Below are experts of layer 6 (counted from 0) of a mixture-of-experts language model. Rows are named router (the router's row for the expert), up (a neuron's input weights, with its number), down (a neuron's output weights, with its number) and show model dimensions 320-383. Each number is 128 + 32 x the weight over its row's rms, rounded and kept within 0 to 255.
After each expert's rows: a language model's description of what the expert responds to. This comes from a sample of Wikipedia text that the model never trained on.

# expert 51
router [156 157 114 111 102 160 108 146 123 110 158 137  84 146 169  85 145 133 134 228 107 149 130 184 108 109 131  85 148  91 132 102 159 109 147 108 208 150 212 111 170 108 100  89  86 122 127 136  75 157 165 157 107  98 158 158  98 123 109  71 112  91 107 100]
up0 [163 103 115 109 116 156 146 127 105 139 113  74  84  82 166 101 121  87 201 120 118 153 128 121  81 117 129  52  89 146 102 157 127 171 146 115 133 153 127 138 128 138 128 112 137 103 173 110 146 160 121 195 129 158 183 152 170 129  96 158 192 122  75 145]
down0 [151 189 166 153 132 137 139 128 110 105 169 128 108 110 138 154  91 169 184 126 112 154 158 127 141 127 111 148  40 147 152 101 135  62 106 131 126  93 150 144 115  99 169 128  79  96 137 166 159 157 125 162 119 125 112  99 129 133 152 102 140 107 170 120]
up1 [152  87 112 111 125 102 143 148  71 147 140 114 154  98 139 149 179 102  83 103 183 205 164 101 112 111 112  80 117  99  90 124  73 129 149 207 133 100 134 135 110  94 194 122 137 105 150  96 119 159 101 166 207 167 129  91 135 166  94 186 117 185 164 140]
down1 [133  56 165 134 198 142  77 172 116  74 182 178 156 158 118 125  88 122  86 100 148 143 148  61 144 193 109 175 187 116 124 135  90 130 113 119 134  81 137 137 132  98 126 126 187 165  98 147 144  76 118 187 155 115 133  58 134 109 150 154 129 116 151 140]
up2 [130 150 102 101 133 128  98 120 117 121 168 142 145  88 201 132 155 125 143 162 109 153 172 118 152 139 130 134 154 106 109 148  92 138 160 144 149 138 138 100 108 108 151 117  81  88 135 114 140 131 168 149 154 149 201  91 127 147 143 132 160  96  84 103]
down2 [148  91 137 159 123  78 126 115 140 145 105 191 126 146 144  91 147 107 135 104 122 135 115 130 143 102 119 122  99 145 116 151 126 126  97 170  79 142  98 125  67 147  94 130 129  88  97  86 107 180  51 102 171 132  56  90 129  69 144 178  62 154 136 165]
Pipe separators and blank cells in wikitable rows, plus header words like Votes, Candidate, Team and infobox colons.

# expert 31
router [156 138  87 121 191 156  87 114 117 112 109 114 155 197 151 148 120 136 107 202 111 175 102 115 115 164 125  70 140 110 180 112 143  91 169  62 129 131 192 161 117 130 115 146  99 147 108 121 115 139 138 140 107 106 111 140 122  79 101  85 128  36 119 139]
up0 [154 105 133 117 162 176 169 106 185 156 164 155  87 146 161 141  78 135  48 104 129 136 108 140 167 105 196 157 143 155 117 154 166  93 132 109 140 100 115 139 140 124 114 102 137 135  82 119 107 165 145 210 127 143 115 154 136 145 135 140 152 134 112 167]
down0 [141 121  93 108 195 145 130 150 135  93  73 131 138 104 114 150 150 142 170  93 126 130 128 103 129 111  77 137 120 156  87 116 156 135 102 115 124  34 190 119  91 155 153 156 109 173 118 129  81 169 139 165 140 105 131  56 127  23 157 106 157 151 134 150]
up1 [166 117  77 106 142 189 140  86 114 102 158 119 147 159 185 141 127  94  89 122 114 115 152 120 197 171  95  82 108  91 203 167  98  71 138  91 145 185 166 122 102 120 172  77 127 167 138 155 118  56 161 133  87 104 154 176 113 110  47  60 150 117  65 106]
down1 [139 124 137 109 130  98 103  69 190  90 159 104 169 106 138  93 140 193 127 109  87  63 159 143 139 183 123 120 145 101 135  97 102 153 118 184 206 115 124 114 125 159 124 132 135 155 132 139 134 115  81 157 139 195 103 128 150 127 127 161  97 120  92 125]
up2 [122 150 127  59 184 124 138 137 117 172  65 125  90 113 141 167 121  53 127 114 110 118  78 113 212 138 137 124 167  83 154  98 215 107 104 112 198 135 118 117 118 137  77 104  90  90  53 120 137  76  85 155  86 160 106 134 166 129 134 122 140  71 131 113]
down2 [147  74 125 124 125  97 129 164 135 102 144 136 218 166 149  88  86 142 147 118 122 140  93 165 111 119 160 194 181 149 125 114 105  89 210 110 104 132 102 166 100 150 104 165 131 154 127 173 115  97 104 161 186  95  54 157 170  99 134 107 114 126 125  95]
Numbers in sports standings and score tables and counting words, such as points, goals, finished, seven, Pld, 1-1.

# expert 2
router [184 110 142 143 123 139 120 164 190 139 135 117  82 109 140  85  98 130 130 170 108 169 165 161 154 109 141 116 185 116 152 122 110 119 110 134 147 130 126 106 113 113 148 107 135 126 181 220 174 138 160 166 151 135 101 100 130 154 119 153 143 157 124 149]
up0 [107 152 136 144 142 209  94 164 113 128 145 115 109 128 145 159 139 147 110 159  98 111 111  92 112 140 129  98 158 194 170 126  97 122 183 132 113 158 118 121 144 136 103  94 130 114 184  84 159 132 116  93 159 108 170  91 176 137 114 145  97 134 131  71]
down0 [169 155 119  93 102  90 106 160 179  95  98 176 177  81  56 180 156 199 160  91 167 110 112 129  99 100 137 107 152 108 107 129 125 100  93 127 147 128  92 130 164 113 133 129 150 125  70 130 119 221 104 200 150 149  93 127 172 167 154  87 104 101 168 170]
up1 [ 95 157 204 108  99  87 123  95 120  93  80 124  94 115 110 133 105 127  99 143  57 113 110 125 170 164  84  95 179 155  99 117 141 136 135 144  84 145  62 138  99 152  83 130 135 141  91  97 105 131 112 140 147  24 153  56 203 156 123  82 123 154 121 124]
down1 [126  46 114  58 134 131 130 145 163 151 151 107 140 134  97 100 108 156 129  91 167 120 139 125 101 145 148 189 131 174 147 113  99 145  94 163 180  75 171 114 105 139 110 109 153 135 125 164 218 104 113 118 121 129 126 159 110 127 177 174 155 123 146 108]
up2 [146 142 166 130 136  97  99 102 165 131 150  83 134 116  79 109 128 146 117 139 148 171 104  89 127 125 108  77 170 153  89 125 121 135  44 167 122 169 115 125 154 169  61 178  86 135  87 150 123  89  98 108 165  98 113 119 161  87 155  81  50 143 115 147]
down2 [174 135 108  99 139 143 141 140 132  66 103 159 110 168 114 124 143 133 119 143 121 122 151  97 142 113 157 155 123 117 144  95 172 100 203  69 145 156  89 148  99  66  87 116 119 141 133 118 146 182 125 159 117 178 109 101 141 103 210  91 162 129 146 144]
Word fragments inside capitalized names of places, species and companies in lists, e.g. Ward in Warden, Fergus, Lest, Mer.

# expert 35
router [124  92 179 137 110 116  76 155 126 146 125 144 134 148 109 117 109 149 151 161  81 190 104 142 142 138 163  94 200  98 160 126 103 120  99  50  89 155 160 116 108 116 170 126  70 125 151 161  94 132 118 181 146  64 149 167 173 104 102 130 163 153  90  99]
up0 [164 113 142 138 116 167 124 109 115 136 123 180  95 115  95  89 119 151 117 147 147 135 190 124 131 100 129  87 154 131  78 179 153 142 106 112 128 157 118  76 192 176  71 137 111 133 160 161 129  99 197 118 164 167  90 189 200 161 146 146 137 162 112 152]
down0 [129 190 135 111 162  75 162 113 141 130 148  83 129  89  63  84  69 157  90  82 147 158 148  92 124 125 162 139  89 167 161 113 227 138 149 129 180 128 168 118 162 124 150 155 130  84 188 142 135 115 114 104 117 233 144 105 145 180 142 122  85 125 157  57]
up1 [160 192 151 121 124 176 137 173 161 149 124 123  93 170 165 111 115 143 133 164  84 129  90 131 152 121 202 133 163  87 102 136 104 121  95 104 127 189 122 126  85 122 200 132 118 119  25 140 102 147 152 169 146 107 172 122 150  77 102 117 125 132 139 109]
down1 [154 101 139 131 177  99 119  64 141 117  96  84 116 126 130 119 139  66 139 141 130 135 121  93 108 109 108 100 167 115 146 103 161 151 154 135  95 100 151 114 118 113  96 127 150 137  86 110 117 139 117 164 109 129 118 152  86 185 183 209 209 148  87 161]
up2 [ 88 112 179 114 113  95  96 116 131 139 166 135  99  99  93 145 148 160 161 134  84 115 132 112 123 128 152 157 118 109 163 121 103 148 112 106 133 122 108 102 113 157  52 141 120 151 101 125 102 152  93 150 137  96 173  74  98 101 120 173 125 117  60 153]
down2 [124  77 119 115 134 166 155 127 163  76 135 113 153 132  90 187 161 116 121 141 120  63 114 107 169 178 125 152 141 170 145 114 159 155 112 106 106 113 122 133 140 100 167  78 147 102 125 113 117 110 107 140  90  66 166 171 105 155 163 104 135  85  61  93]
Periods, commas and connectives ending or linking clauses, such as however, but, although, plus season, year and month after dates.

# expert 40
router [125 119 167 142 154 136 131  93 178 166 139 110 144  84 154 147 146 159 182 132  73 131 129 176 175 150 167 113 149  71 102  80 152 116 119  73 185 174 179  81 190 125 111 165 120 138 127 159 120 168 168 175  97 103 120 124 109 119  88 159 122 120  98 157]
up0 [145 113 119 154 140 158 188 202 138 158 146 124 136 159 168 142  70 140 167 111  88 111 135 164 140 105 146 117 131 121 168 155  87 164 141 141 126 144 135 148 195  95 168 171 105 160 121  85 142 146 166 193 147  82 104 116 104  70 118 125 122 108  53  71]
down0 [113 124 187 119 149 126 121  83 128 117 142 103 164 100 145  92 110 100  95 154 123  83 132 120 121 143 106 142 110  82 165 149 101 151 186 126  45 130 114 101 163 123 139  68  32 108 128  69 148  62 150 130 144  73 161 181  77 105 157 164  70 141  91 128]
up1 [115 103 126 125 110 186 128 148 166 131  76 179 105 175 135 101 120 171  91 110 165 128 202 191 146 133 133 113  66 154 109 121  72 109 177  79 172 137 141  95 126 160 132 189  89 124 168 136 115 127  87 141 164 123 100 129  90 133  62 124 170  91 109 153]
down1 [140 152 116 120 137 180 131 162  79 136 156 154 111 112 142 102  93  62  79 130 186 207 113  88  77 108  58  69 133 150  78 125 113 127 140 139 151  90 116 131  77  91 147 143 139 118 166  79 157 131  63 146 207 198 123 130 129  88 154 156 123  84 124 148]
up2 [177 101 143 127 182  96 129 138 105 144 123 136  99 122 121 119 120 105 160 127 110  91 119 169 162 116 112 141  65 139 151  90 132 148 100 122 183  97 151 143 139 117 165 181 152  79 127 123 137 100 166 162 104 140 158  98 122 124 127 107 147 127 150 160]
down2 [164 148  91 178 182 133  64 105 132 154 118 187  71 116  43 156 110 106 151 109 109 141 144  66 143 140 126  85 106 147 134 123  81 144 128 144  94  99 122 117 139  69 106 116 109 117  95 153 158  62 121 144 126 122 121 106 172  87 135 161 148  98 163 194]
Single digits, especially 2, inside years, coordinates and figures, e.g. "2021", "139.726806", plus Thai, Japanese and Cyrillic byte pieces.

# expert 58
router [192 127 140 180 142 165  75 125 126 112 123 102 122 174 169  92 142 146  83 150 112 154  81 138 153 150 125 108 106 112 105 110 118 100 148 102 133 112  96  68 139  55 112  99 110  72 140 190 100 142 153 137  70  90 146 175 148 135 131 142  93 129 125 126]
up0 [142 118 124 107 126 148 161 111 151 123  95 148 188 113 162 109 123 180 100 152 104 176 106  64 173 134  98 170 128 133 110 137 135 143 185 113 100  86 109 153  80 111 124 103 136  98 217 196 128  74 147 110  79 151 150 161 120 124 134 120  66 135 156 146]
down0 [160 162 109 173 110 117 130 131 177 111 127 127 121  58 123 132 137  97 108 141 121 139 136 132 102 124  84 195 132 130 161 148 173 127 113 131 119 190  99 117 131 108 108 117 127 154  96 113 137 178 143 145 177 103 136 156 125 158 118 173 111  87 105  86]
up1 [114 149 107 130 154 172  94  88 177 105 166 148  94 116 130 148 157 131  90 172 127  93 163 106  98 148 147 122 126  82 159 112 123  83 115 123 151 110 117 134 109 121  75  77 167 123  33 137 155 154 110 146 164 136 142 147 114 111 145 155 133  47 107 116]
down1 [107 133 116  94 124  88 104 166 142  90 148 123 102 149  81 151  63 181 154 118  91 166  91 134 111  94 138 135 124 182 122 150  91 163 117 128  31 141 107 198  79 171 115 186 159 101 210 110 137 128 121 143 171 105 128 122 119 178 159 109  95  79 130 124]
up2 [194 123  96 132 198 166 174  98 175 108 107 118 172 163 147 108 134 121 163 108 121 206  87  78 199 160 130 152  97 109 114 175 129 143 130  67 110 102  99 152 127 181 146 129 138 129 128 194 129 144 109 134 143  60 111 203 159 175 128 126 119 111 199 150]
down2 [184 121 107 166 146  97  93 190 149 117 137 102 142 116 111 173 110 143 139 128 109 121 165 141 141  96 107 166  67 145 154 163  76 109  87 135  81 171 123 124 116 127 182  96 130 130 143 144 140 216 112 140 163 153 139 162 153 170 133 117 138 156 141 152]
Place names and the commas between them in "city, state" locations, e.g. "Oakland, California", "Moscow, Idaho", and coordinate terms.

# expert 11
router [128 122 124 108 188 172 159 120 112 141 117 178  81 159 174 107 122 118 145 157 119 148  60 169 180 135 175  87 144 123 132 138 150  77 154 102  96 126 143  73 139  68 129  22 106 169  88 189 107 130 129 108 145  83 142 119 145  90 125 117 154 137  92 172]
up0 [ 81 129 131 101  99 102 161 155  81 122  77 120 132 134 152  52 135 158  63 131  86 111 183 144 191 139 109  95  89  99 164 134 113 136 139 118  81 153 185 103 146  65 139  94 106 140  98  85 157 121 171 120  99 108 108 135 111 124 145  85 132 101 121 183]
down0 [105 125 140  93 152 135 135 131 172  84  85 157 142  96 145 164 144 128 122  84 118 140 142 147 209 159 100 101 241 149 152 134 140 128 177 135 124 137  90 114 152  93  79 113  67  89 125 126 157 148 106  47 157  77  62 128 163 121 131  91 116 114 122 139]
up1 [110 144 126 163 170 158 109 103 131 122  90 122  64 134 173 155 138 122 146 166 151 219 131 138 172 171 128  86 100 247 103 124 164 133 195 130 146  84 132 111 104 112 131  86  75 189 131 103 141 142 145 109 142 111 169 175 151 119 158  88 176 140 118 144]
down1 [123 118  39 121 147 119 123 163 145 170  47 124 127 165 139 148 161 129 100  84 126  88 124 143 255 127 108 124 126 174 130 140 145  95 141 136 146  97 103 118 184  96  99  81 143 129 104 110 107  88 139 118 160 184 126 111 128 128 122 152 164 113 130 168]
up2 [122 119 141 122 124 131 107 112 151 142 139 122 120 146 101 159  96 121  88 104 162 181 113  94 134 163 102  64 154 117 122 102 173 106 163 121 162 166 174 108 100 108 106 120 103 136 149 137 146  68 107 184 122 117 118 104 121 122  74 161  97 171  81 144]
down2 [149  29 108 101 118 125 101 128 166  93 112  64 189 142 132  96 139 167 184 132 130 101 169 103 116 115 120 144 156  86 112 148 116 145 143 186 113 145 146 101 162 145  80 183 159 116 144 141 148 131 122 151 117 150 117 119 159 133 141 131 129 135 194 112]
Prepositions and comparatives before numbers or spans, such as over 1000, than, through, among, and digits in percentages.

# expert 33
router [179 108 142 163 150 189 134 143 113 104 114 139 104 122 154 124 124 148 109 145 117 144  91 150 138  79 146  72 133 162 161  69 126  81 205  93 171 143 170 170 133 165 161 116 116 144 167 129 109  83 108 113 117 101 136 139 166 140  98 157  96 119 138 153]
up0 [110 107 122 133 160 138  92 114 107 141 130 155 135 107 157  79 137 139 146 147 171 165 187 167 100 127 137 120  74 160 129 157 118 137 150 141 129 118 107 116 124 138 126 142  91  91 153 159 143  83 148 168 203 120 145 144 101 156 116  67 119  71 147 123]
down0 [117 168 102 110 154  72 209 157 124 149 112  85 170 108  94 128 110  93 114 123 170 123 148 110 107 157 101  96 124 140  88 145 173 129 142 129 138 144 137 127 106 140 141 187 135  78 150 143 164 116 148  99 157 158 112 150 133  99 177 160 162  90 200 128]
up1 [ 57 141 179 110 165 127 124 120 134 116 163 111 153  90 136 155 139 103 144 120 101  69  90  94 129 109 106  81 115 100 112 127 157 109 153 164 155 151 122 142 138 115 192 114  96 133 134 145 138  53  90 126 152  85 178 111 117 112 106 144 169  88 116 138]
down1 [ 93 119 129  97  81 142 158 160 142 166 138 121  70 131 182 132 158 131 178  97 129 163 146 153 102 116 112 140  94 192 138 146 136 119 173  90 144 120 125 133 151 119 192 155 120 147 156 159 146 135 174 125 132 199 176 170 128 124 113 171 154 157 175  97]
up2 [131  84 179 132 173 152 129 102  98 129 171 114 129 158 181 130 124 143 190  86 166  91 127 113 127 103 159  85  83 159 117 107 171 123 148  95 133 139 161 145 113 127 130 145 142 177  98 141  93 122 109  65 129 137 169  94 168 139  92 118  71 155 112  87]
down2 [140 111 141 139 154 167 164 124  80 110  49 141 121  31  87 115 138 208 139 162 109 150 183 148  63 124 153 113  71 111  74 148 120 116 116 163 122 109 164 181 170  81 114 118 112 175 176  94 155 188 126 102 158 183  94 136  64 119 141  86  87 114 144 148]
Hyphens inside compounds (star-forming, gas-operated), plus name pieces in sports tables, racing teams, nationality codes and taxonomy.

# expert 18
router [120  90 160 130 125 135  74 114 117 101 113 118 130 188 160  86  94 147 186 143 128 151  39 156 147  94 139 111 189  92 144 126 132  82 142  59 115 131 149 112 131 110 137 119  64 108 150 150 104  44  97 133  86  88  78 191 154 201 135 106 175 160 107 135]
up0 [134 109 142 129 115 138 123 133 153 174 100 143 137 161 191 106 149 152 129 112 159 108 137 149 217 110  88 168 100 115 141 148 154 147 115  97 119 199  97 161 150 166 143 171 115  47  90 104 118  78 103 115 131 117  74 132 136 118 181  87 133 125 185 103]
down0 [114 191 149  88 120 123 115 112 131  96 136 148 138  53 132 120 154 173 121 120 121 131  88  82 190  69  92  89 188  79 133  98 115 115  95  50 127  54 152 109 118  94 145 130 174 162 141 154 157  73 155 146 109 104 148  70 202 142  86 112 109 144 116 121]
up1 [131  81 100 118 164 166 137  95 139 114  82 114 128 155 153 157  99  69 180 108 148 175 107 154 189 118 106  86 158 131 138 118  90 121  75 135  79 125  79 105 171 178 112  77  57 133  71 146 120 157 103 128 121  95 127 170 187  99 103 154  93 178 125 131]
down1 [ 92 130 143  50 172 104 150 139  81 147 122 139 145 169  63 176 101 129 143 131 118 112 116 108 158  84  70 175  89 123  72 153 169 146 145 143 149 119 206 132 164 136  80 166  60 111 108 122 173 120 118 119 120 132 153 170 180 127 176 123 122 128 103 128]
up2 [144 164 154 149  71  75 168 155 133 115 122  95 110 101  75 121  82 160 109 160 147  80  70 141  90 102  49  93 129 148  99 148 147 113 127 133 102  31 191  40 135  86 119  63 115 126 143 128  78  94 105  94 148  70  86 156 121 197 143 160  95  97 147 106]
down2 [ 72 110  93 112 132 143 105 120 142 125 120 157  52 130 107 145 144  98 142 111 106 120 142 137 135 127 104 167 142 145  98 142  89 146 145 158  95 136 100 155  91 166 174  85  83 131 112 102 124 163  54 111 145 183 135 135 130  92 152 106  99 181 139 149]
Commas and quote-commas ending a clause, plus predicate words after is/was/be such as available, able, used, respectively.

# expert 19
router [124  88 126 143 169 197 145 136 117 170 117 110 142 149 164  93 128 126 137 213 128 158 105 170 208 121 107  79 163 100 114 112 124  86  99 130 107  87 124  88 184  75 102  86 107 134 115 178 130 172  98 106 101  76 141 155 150 130 137 103 114 101 113 146]
up0 [139 164 123 129 126 203 172 100 179 123 116 151 123 109 157  64 148  82 109 124 102 187 138 154  88 131 159 113 176 141 138 169 157  98  91 191 118  53 119 113 119 173 161 149 137 135 108 132  91 184  82 156 103 151  98 114 159  87  90 119 142  97 128 172]
down0 [123  99  85 142 116 121 146 125 121 129 138 143 112 121 153 143 115 139 121 124 151 125  86 130 160 164  97 133 120  92  99 186 128  73 157 143 159  94 134 129  93 141 131 122 165 121 130  54  69 104 154 139 108 163 176  59 143  87 105  86 162 129 136  79]
up1 [159 151 163 160 149  96 175 150  91 101 129 153 148 148 153 114 104 152 181 128 131 111 116 129 114 136 161 154 101 164 158  77 108 136 148  97 156 119 149 133 154 140 178 162  98 124  90 152  88 155  72 163 110 114 124 123 122 131 130 145 191 128 121 160]
down1 [ 85 171 155  85 133 119 148  88 138 134 147 156 121  74 152 144  76 123 143  89 107 104 105 119 122 133  90 136 123 168  97 117 167 152  84 103 104 129 189 121  92 100 130 106  90  76 109 102  81  97 152 162 125 173 126 108 166  85  69 131 101 102 139  66]
up2 [139  82  72 148 168 161 119 149 110 113  91 119 150  78 180  97 113 121 153 100 100 143 146 139 146 126 152 137 194  71 148 152 112 126 161 164  94  73 128 155 157 128 113  64  38  76 123 199 163 122 133 152  96 144 143 128  82 151 162 122 108  82 110 165]
down2 [145 108 130 160 187 200 141 168 147 190 149 161 108  96  99 170  75 182  99 110 101 132 119 128 133 111 197  86 169  43 158 145 124 128 171 152 148 170 138  96 117 105 109 148 171 113 175 150 179  67 143 149 233  96 136  85 135  72  80  99 125 134 172 132]
Prepositions, mainly in, of, during, until, within, that link a noun to a place, period or organization, as in mine in Chile.

# expert 45
router [127 108 129 148 115  92 143  82 131 128 109 146 128 155 163 102 127 144 179 153 115 133  60 162 189 163 128  65 150 116 145  65 136  93 137  94 146 182 148 112 148 106 117 104 120 123 125 157 138  63 123 170 139  92 110 172 146 117  76  89  98 159 102 120]
up0 [131 135 150 110 127 146 109 142 144 116 130  97 135 133 158 145 103 148 145 101 124 151 113 158 255  96 145 153 129 142 156 119  47 137 139 177 122 157 161  93 145 136 151 101 100 133  99  91 171 167 162 127 120 123  89 135  85 128 153  82  84 134  99 138]
down0 [120  93  99 170 178 150 164 154 125 101  15 102 112 192  92 127 120 131 138 137 124 104 112 136 130 141 110 172 160 119 130 206  74 178 123 126  96 141 139 171 152 127 148 158  98 116  59 129  76 131 134  47 154 132 106 158 146 122 122 162 120 114 129 149]
up1 [104 105 102 148 150  80  72 111 124 111 135 155 141 172 126 100 132 168 105  99 129 143 129 130 154 179  83  53 121 120 172 144 153  64 153  85 163 195 163 144 145 134 163 162  47 126 133 185 157 102 140 106 115  75 121  81  97 131 104 109 143 121 105  91]
down1 [124 117 115  92 112  76 102 100 143 162 156 124 122 136 148 155 115 128 143 132 159 140 123 117 149 131 129  91 184 145  92 119 141 135  41 120 111  97 110 119 120  99 152 135  73 116 121  42 112 124  85 153 146 159 121 161  80 105 139 114 151 190  56 150]
up2 [142 144 171 150  97 102  92 148 182 152 130 166 116  93 171 132 108 117  78 114  55 128 120 170  92 136 133 105 100 141 130 102 157 103 104 112 198 169 101 116 117 121  96 125 167 190 137 124 127 146 103 118 151 125 164 136  84 167 125 131 140 148 102 165]
down2 [107 140 187 128 165  98 234 153 101 127 116 118  69 117 107 133 132 159 162 113 144 148 197 118  95 133 114  97 131 100 119 151 139 143 105  88 154 136 111 148  75 143 180 166  66 156  91 150 135 115  42 148  47 142 112 112 150 109 188 112 170  68 124 129]
Auxiliaries, copulas and adverbs right after a subject or modal in prose, such as was, has, been, be, not, already, also.

# expert 63
router [159  55 144 164 153 152 124 106 146 117 161  89 121 123 170 133 137 133 119 155 110 156 105 122  90 130 152 124 170  86 157 100  86 108 171 107  98  90 144  85 136  76 100  91  86 143 123 172 115 124 106 153 122 103 101 141 157 153 121 169 143 115 127 124]
up0 [160 169 163 139 127 145 126  86 152 165  86 141 152 122 168 110 133  96  77 120 117 121  50  80 163  95  85 137 158 186 130 129 110 164 172 131  88  99 155 103 139 137 109  95 138 114 212 115 147 113 114  95  85 105 132 116  99  64  72 133 115 133 153 199]
down0 [121 174 131 209  69 130 112 114 203  79  89 146 139 120 107  94 143 133  98 116 167 118 125 126 115 143  88 164 104 134 140  70  84 111 102 113 141 155 122  76 182 178  64 161 153 142 107 154 165 133 120  68 172 145 117 147 121 102  94 157 128 115 147  95]
up1 [105 157 132 145 127  81 106 105 162 189 119 187 111 163 136 111 172 163 110 126  88 176 111  95 166 115 151 152 108 122 146 104  72 172 103 148 196 140 108 120 187 175 145  48 148  32 163 146 151 183 104 146  73 130 118 131 123  92 168 115 138  90 109 138]
down1 [158 122  84 117  95  73 197 153  97 104  68 135 190 137 150 100  74 114 123 143 146 114 108  89 184 151  97 151 124 157 117  79 154 153 178 117  49 160 147 140 102 119 134  94 140 156 132  86 102  96 147  83 163 122 148 168 130 120  79 133 139 118 129 111]
up2 [138 142 139 118 207 154 127 169 151  53 140 116 157 107 136 150 136  89 119 146 189 134 190  96  61 135 153 138 149  97 152 147 157 141 143  97 122 111 190 136 138  71 128 151  47 121 116  60 106  55 196 116 189  82 152 122  66 146 134  93 190 156 123 162]
down2 [126 126 143  92 108  94  96  66 127  90 124 141  92 120 129 163  43 128 119 158 133 187  88 137 129  77 117 176  87  77 113 160  92 153 136  83 124  88 150 102  86 123 150 158 102 100  81 155 128 111 150 118 152 159  90 139 122 130 106  90 141 164  81 120]
Final words of institution and person names, and the comma or parenthesis after them, such as Hopkins University, Var-ney, Barnard,.

# expert 25
router [151 111 105 148 131 113  91 190 126 127 142 100 138  73 121  79 135 160 142 134 102 168 132 142 118 126 198  70 156  77 158  95 165 110 106  87 125 155 196 139 186  89 175 112  50  94 113 190  60 161 105 179 187  60 152 148 111 154 108 152 107  98  84 142]
up0 [173  54  85 130 157  93 155 149 137 164 163 122 145 154  91 169 110 104  61 120  82 118 167  89  93 132 186  85 131 141 139 116  95 176 168 130 100 131 158 101 170 133 131  74 136 111 136 142  75 145 168 191 185  82 124 155 132 169 150 107 116 139 103 140]
down0 [153 212 138 154 148 135 134 107 158 117  87 131 151  89 109 150 103 142 123  81 136  95 201 120 124 134 134 123 142 169 131 151 132 100 110 109 167 108 137 116  79 102 134 129  72 152 101 118 132 133 143 170  84 158 194 125  90 110  98 177 118 109 132 106]
up1 [ 92 146 157 114 125 129 148 121 102 142 150  79  85  68 156 202 178 136 111 120 147  93 111 202 160 137 164 114 179  89 121 164 163  76  85 115 148 127 118  52 136 119 116 152 103 120 113 147  97 153 140 144 101 136 177 125 118 126 188  99  76 133 109 123]
down1 [143 124 127 120 158 133 160 152 167  88 125 145 188 131 102  76 150 131 114 118 112  57 156 163 100 103 106 164  97 120 110 122 136 114 153  97 135 150 150 108 124 154 209 113 145 109  93 123  96 116 109 181 128 146  66 143 126 153 144 139 163 112 114 149]
up2 [153 133 127 104 118  61 102 135  81 147 207  73 121 125 137  85 136 135 107 119 102 170 189  62 136  90 131 165 117 129 130 116 138 124 157 195 147  99 167 118 121 130  99 157 117 126 155 168 106 196 125 127 147 115 140  71 141 168 139 113  69 165 140 165]
down2 [151 134 171 112 154 104 115 111 130 132 112 146  90 124  94 108 111  90 110 110 111 133 153 166  85 125 119  49 129 126 140 157 134  94 112 146 106 150 124  76 131 115  96 109  94 129 145 108 118  94  99 195  91 109 163 130 149 148 187 170 182  99 151 137]
League and competition words, women's/men's team names, coordinate and area units, and table header cells, such as League, Cup, ″N, /km.

# expert 62
router [139 123 146 147 131 124  86 149 105  85 112 112 163 178 150 109 138 177 128 152 114 154 144 143 126 153 138 122 172  71 175 124 111 159 187 143 116 168 163 112 145 128 135 118  74 166 122 118 128  93 107 148 112 140 116 103 149 182 135 160  62 163 138 156]
up0 [148 155 154 116 125 121 119 119 117  86 161 158 175 197 131 144  96  85  75 155 138 138 150 141 168 167 111 115 145 133 133 131 140 126 137 163  75 200 129  90 135  95  85 131  66 132 130  59 114 127 137 144  83 129  87 105 110 123  79 104 138 195 159 165]
down0 [ 93  89 102 111 133 105 112 186  96 122 146 131 121  65 130 141 122 172 160 203 142 125 104 151  89  35 150 144 113 109 140 147 103  88 146 190 165  82 150 128 108 166 181 140 172 149 124 126 100  86 102 124 141 176 168  84 123 196 163 136 105 135 163  91]
up1 [122 151 117 134 151 171 144 141  96  97 138 114 128 115 134  90 140 137 120 124 120 149 190 163 135 119 102  96 160 124 164 155 128  72 131 124 111 167 203 127 146 132 144  91  48 120 208 116 212  92 179 154 126 127 100  80  88 125 108 154 129 146  89 139]
down1 [126 122 147 125 158  93  73 171 167  97 116 145 124 194 144 134 133 151  82 167 157 133 112 118  87  93 133  90  98 141  70  96 117 114 150 116 135 151  59 144 102 126 172 114 142  79 138 167  69 138 127 100 120  91 201 115 146 114 176 112  87 130 113  64]
up2 [117 182 150 161 126 145 138 119 110 127 152 140 164 130 151 150 110 187  87 121 145 141 133 156 137 154 117 143  77 146  97  94 122 115 194 110  72 148 129 163 142  97 130 187 110 164 136  35 113 159 137 164 117 118 123 148 186  97  98 113 127 119 140 155]
down2 [145  57 113 142 124 101 107 149 103 124 132 100 145 162 118  90 154  97 116 155 154 132 109 143 131 115 105 192  98  98 161 137 148 160 176 161 161  94 150 145 126 159  90 128 204 156  82 109 108 112 146 135  81 140  74 187 112 175  95 151 121 147 119  95]
Common English first names, initials and surname pieces in people references, e.g. John, David, James, John R., née.